Weights of a small mixture-of-experts language model, trained from scratch on English Wikipedia: vocabulary 14511.
Below are experts of layer 6 (counted from 0) of a mixture-of-experts language model. Rows are named router (the router's row for the expert) and show model dimensions 0-55. Each number is 128 + 32 x the weight over its row's rms, rounded and kept within 0 to 255.
After each expert's rows: a language model's description of what the expert responds to. This comes from a sample of Wikipedia text that the model never trained on.

# expert 5
router [ 76 158 118 114 137 147 131 130 142 175 138 126 129 155 127 103 156 134 104 111 148 149 144 167  65 122 115  54 132 113 105 109 109 187 134 175 131 111 127 155 195 131 111 172  79 131 121 171  48 150 119 111 131 144  81 105]
Short subword pieces inside longer words, often after an initial fragment, such as gr-ap-pling, goss-ip, ste-amp-unk, d-um-per, bas, lim.

# expert 6
router [141 140 149  74 135 180 165  95 157 142 105 169  91 149  85 113 128 153  79 142 176 108 121 138  52 163 139  64  95 109 116  92  87 123 117 139 133  76 134 161 141 167 146 137  73 168 108 170 107 121 169 119 124 196 180  99]
Plural nouns and plural suffixes ending a noun phrase, such as people, members, teams, -ers, -ions, -ings, plus Bibliography headings.

# expert 35
router [155 171 180  35  97 118 132 161 147 116  93 123 124 105 114  93 129 107 118 110  90 118 140  92 122 169 147 130  78 133 148 119 112  96 148  91  90 105 134 174 130 140  68 122 162 173 124 125 107 171 140 156 138 174 103 129]
The last piece of an object or plural noun phrase before punctuation, such as him, them, father, students, socialism, and final year digits like 1855.

# expert 20
router [183 172 190  47 120 118 127 206 136 167 122  90 128 163 120 128 152 101  84 110 127 173 166 114  36 152 139 130  83 143 161 130 124 131 154 170 107 112 119 207 134 151  83 142 156 125 139 173 139 160 193 170 108 172 131 137]
Kinship and person nouns after his, her or the, like father, wife, daughter, king, plus some word endings such as nick-name.

# expert 27
router [127 107 123 103 125  43  88 202 144 139 162 130 136 141 146 101 128 101 139 132 129 149 162 118 119 170 153 122 112 177 127 120  98 153  93 184 101  97 119 142 180 161  51 113 134 156 188 167 120  90 158 120 147 117 134 165]
Raw byte pieces of Chinese, Japanese and Thai characters in names or glosses, such as 王新宪, 硫黄島; occasionally plain to or was.

# expert 46
router [119 171 108 131 138  96 136  83  76 116 168 205 153 109  88 138 165 100  67 112 183 157 142 145 118 124 121 136 136 113 137 106 105 158 108 137 145 140 156  80 139 104  74 149  81 141  98 129 127 171 194 158 114 140  65 163]
Prepositions, chiefly in, plus on, from, during and at, that introduce a date, year or place, as in in 1942, during the war.

# expert 51
router [173 103 144 108 174 163 120 175 121 137 142  68 168 110 111 119  95 137 109 121 176 128 129 160  95 116 149 141  75 119 172 168 182 126 103 160 129 157 136 187  80 104 135 148 137 151  99 176  89 125  95 125 148 155 130 167]
Second pieces inside split names and rare words after a short capital start, such as St-a. Lucia, Pet-rarchan, St-urg-ill, O'R-our-ke.

# expert 14
router [157 115 160  95 134 171  98  99 170 214 141 103 118  98  76 166 131 134 135 125 123 139 165  96 166 100 101 172 116 130 131 178 128  90 120  67 144 151 131 133 194 150 119  95 132 194 114 114  89 100 129 155 123 102 146 176]
Middle word pieces of European, African and other foreign place names and surnames, such as Sen-eg-al, Bo-hem-ia, Kar-vel-as.

# expert 28
router [155 196 103  95  60 145 105 154 132 141 163  32 141 121 118 116 168  75  99 102 136 122 102  97 117 113  99 184 123 200  96 131 149 114 122 131 195 129 147 115 139 154 104  94 121 123  91 136 143 176 155 113  88  67 119 130]
Opening parentheses and quote marks after a name or number, introducing ages, units, translations or titles, as in (age 44, (93 kg, "Seedling.

# expert 45
router [153 141 156  95 169 103  90 166 177 109 167  40 137 110 136 168 170 140 116 101 160 198 131 113 129 139  96 135 136 132 135 115 113 119  85  89  56  82 180 121 118 155  70 141 155 134 134 115 172 181 124 130 109 128 126 118]
Closing quotes, parentheses, brackets and braces ending a term, citation or formula, such as "major", 501(c), (Con), }$.

# expert 7
router [175 194 172 108 143 138 156 130 128 130 165 121 167 109 105 154 126 141 117  90 125 157  93  76 124 159  72 166  73 112 105 138 125 127  96 162 151 108 158 170 140 123 139  99 107 150 141  99  72 120 122 125 143 116 140 192]
Word pieces inside Arabic, South Asian, Thai and Chinese names and places, such as Pak(htunkhwa), Ib(n), N(akh)on, Khan, Guang.

# expert 2
router [120 156 138 107 166 161 146 126 166 170 128 107 141 176 151 151 121  98 102 160 106 132 111 137 127 169 129 134  92  71 104 129 169 122 124 186 133 146 163 195 151 109 106 101 162 140 110 109 110 117 191 126 113 131  95 105]
Syllable pieces inside romanized Japanese, Korean and Chinese names, plus some other foreign names, such as oshi, Shin, heng, Yu.

# expert 9
router [104 184 197  62 114 163 108 183 141 204  88 124 238 147 134  97 130 156 132 178 154 127 103 141  87 156 155 147 112 161 135 105 157 140  99 121  98 146 106 192 140 150 108 143 151 182 155 110 142 109 202 101 119 161 114 203]
Words like and, commas, with, by, his joining named people or items, often family or cast lists: "he and his mother", starring, alongside, married.

# expert 31
router [110 138 181  94 144 163 162 133 155 195 179 105 102 104  41 114 133 185  71 172 152 125 136  73 123 126 121 161  81 119  72 121 175  75 134 111 126  99 144 192 154 127 144 162 106 149 115 104  40 127  94  93 185 165 119 119]
Word pieces inside European surnames and place names, often mid-word, such as Hart(s)ville, Eind(h)oven, Reyk(j)avík, Hunt, Evans, possessive 's.

# expert 60
router [172  93 185 109 135 150  99 195  91 122  94 116 167 143 142 131 157 107 111 159 139 100  89 134 113 185 146 133 135 200 105 146 153 106 148  86 136 137 145 178 147 142 115 166 194 156  97 165  93 121 139 129 155 134 133 176]
First pieces of foreign personal or proper names, often Arabic, German or Italian, like Al, Sch, Sal, Abd, Ant, Kath.

# expert 1
router [150 120 165 102 160 141 102 167 137 133 143 122 174 141 120 108 138 108 132 125 114 125 151 133 100 144 100 107 148 141 120 166 126  81 131 131 145  69 110 103 146 141 117 167 166 150  90 165 156 151 165 177  94 121 102 159]
Pipe separators and list punctuation right after names or numbers in tables and lists, such as | after a person's name, commas, semicolons, dashes.

# expert 12
router [147  91 134 196  78 107 140 115 151 149  70 134 175 192 144 187 124 160 158 130 102 171 115 156  76  90 114 103  63 163  92 106 109 131 123 133  92 162 160 138 119 140 176  87  97 120 154 126  79 153  90 139 124 138 148 121]
Prepositions following a verb, adjective or comma, like for, at, with, during, after, between, including set phrases such as for instance, at best.

# expert 55
router [109 184 131 157 110 104  99 176 125  87  91 120 124  84 115 122 166 105  94 157 125 161 150 153 114 142 137  89  84 130  88 190 162 147  90  75 113 138 173 155 158 141 120 156 175 170 135 149  92 156 123 157 120 120 117 109]
Action verbs and prepositions introducing an object, such as using, causing, reduce, receive, of, with, through, typically followed by the or a.

# expert 50
router [ 95  89 146  82 152 128  94  95 136 166 108  97 105 128 128 104 109 169 123 113 146 146 134 119  99 135 107  93 120 149 121  70 115 184  86 112 113 163 151 136 134  75 121 104 144 120 168 116 131 171 155 100  82 192 100  90]
Sports and election nouns like Cup, League, Championship, season, election, medal, often in headings, infoboxes and results tables.

# expert 34
router [169 135 127 127 117 108 118 115 144 129 110  86  52 116 121 184 120  98 125 111 160 127 127 122 157 127 100 118 177 146  71  82 118 158 126 142 147 127 139 130 108 157 133 113 140 121 115 136 107 119 171 183 148 135  82 135]
Main verbs right after a subject, mostly was, is, were, has, been and became, as in it was made, Will is shocked.

# expert 11
router [ 89 131 126  84 124 132 177 120  86  77 129 134 150 173  68 166 179  93 148 130 197 158 123 116 162 118 152 139 143 176 152  90 120 100 133  82  45 159 147 139 123 165  97  70 175 118 116 149 110 185 153 110 110 171 139 114]
Sentence-final periods, closing quote-periods, section heading markers like == and ===, and markdown table separator rows.

# expert 21
router [127 169 105  94 115  93 120 104 106 152 125 115  91 109 116 161  97  85 131 119  91 142 146 145 150 143  82 128  72 122 152  97 198 126 115 161  70 150 155 121 154 138 155 140 110 138 121 170 105  96 148 114 147 155 115 106]
Final word or word-piece of names of organizations, awards, publications and labels, such as Records, Magazine, Council, Award, Motorsports.

# expert 47
router [129 152 181  70 123  98 134 122 149 122 135  92 157 143  70 132 106  96  48 102 124 135 146 164  89 129 115 112  88 143 125 121 138 139 124 117 126 139 162 133 113 117 123 153 134 176 112 153 132 134 185 166 138 181 111 108]
Punctuation closing bibliographic entries, track lists and table cells, plus list words like percussion, vocals, ISBN, etc.

# expert 17
router [141 123 191  84  89 131  96 160 129 130  77  94 165 127 126 163 130 118 126 172 120 101 114 101 163 125 132  82 140 154 135  94 157 122 144  99 154 111 142 144 139 133 116 203 168 136 120 163  88 129  96  91 131 163 102 173]
First piece of a surname right after a given name, often in tables or credits, such as Mc, Griff-ith, Sm-oltz, L-utz.

# expert 36
router [116  94 140  83 151 144 105 164 134 162  82 120 108 151  91  76 119 129 126 157 121 113 167 126 127 131 143 179 108 127 104 143 149 152 105 116  86 170 158 169 123  89 162 109 169 145 171 201 106 141 103  95 155 145  80  98]
Middle and final pieces of German, Scandinavian, Baltic and Indian names and words, like -borg, -feld, -bach, -stad, -sson, -ka.

# expert 24
router [171 160 147  80 110 121 141 164 134 150  79 138 207 134 107 111 107 108 102 153 107 145 159 132 103 145 154 103 124 128 133 133 152 145 119 122 130 117 119 149 160 182  93 133 137 148 127 147 154 133 165 142 132 186 137 111]
Prepositions after passive or motion verbs, often in sports trades and tables, such as to, by, via, against, defeating, alongside.

# expert 4
router [139 150 140  78 100 107  93 148  88 177  94 102 127 102  73 144 101 121  91 154 142 138 174 139 107 117 163 101  90 157 116 137 147 179  76  99 140 119 151 107 148 145 116 150 145 106 115 111  69 104  98 117 170 101 123 171]
Vowel-heavy word pieces following a capital letter inside proper names, often French or foreign, such as Cô-te, G-ie-bułtów, A-le-ister.

# expert 62
router [165  90 157 124 110 133 153 105 121 181  96 111 106 177 120 114 113  67 133 164 139 197 143 137 108  48 122  69  96 129 176 110 108  91 117 143 113 169 165 140 159 145 112 165 136 166 164 201  94 127 162 156 116 114 144 173]
Stems of Latin-derived words before suffixes like -ing, -ed, -ation, such as com, recept, mathemat, prov, in-clud-es.

# expert 29
router [184 136 169 122  87  96 107 158 108 157  88 146 206 138 100  71 131 121 108 124  74 169 141 127 130 128 142 151 142 190 125 146 174 158  94 115 113 117 129 187 121 162  60 125 153 102 103 105 147 219 155 110 138 177 141  91]
Separators between fields in tables, discographies and score lists: pipes, colons, dashes, semicolons and commas, as in 2014 - High South, 1 - 0.

# expert 44
router [ 80 127 142 103 142 131 124 124  95 153 109  75 140 147 126 127 115  94 108 181  85 184 122 109 131 131 143  89  95  90 172 100 149 146  91  85 122 140 117 118 146 107 166  88 106 158 129 173  53  68  95  87  85 161 115 170]
Words in organization names after National, University or Air, such as Health, Engineering, Research, Security, plus line breaks and compound-word pieces.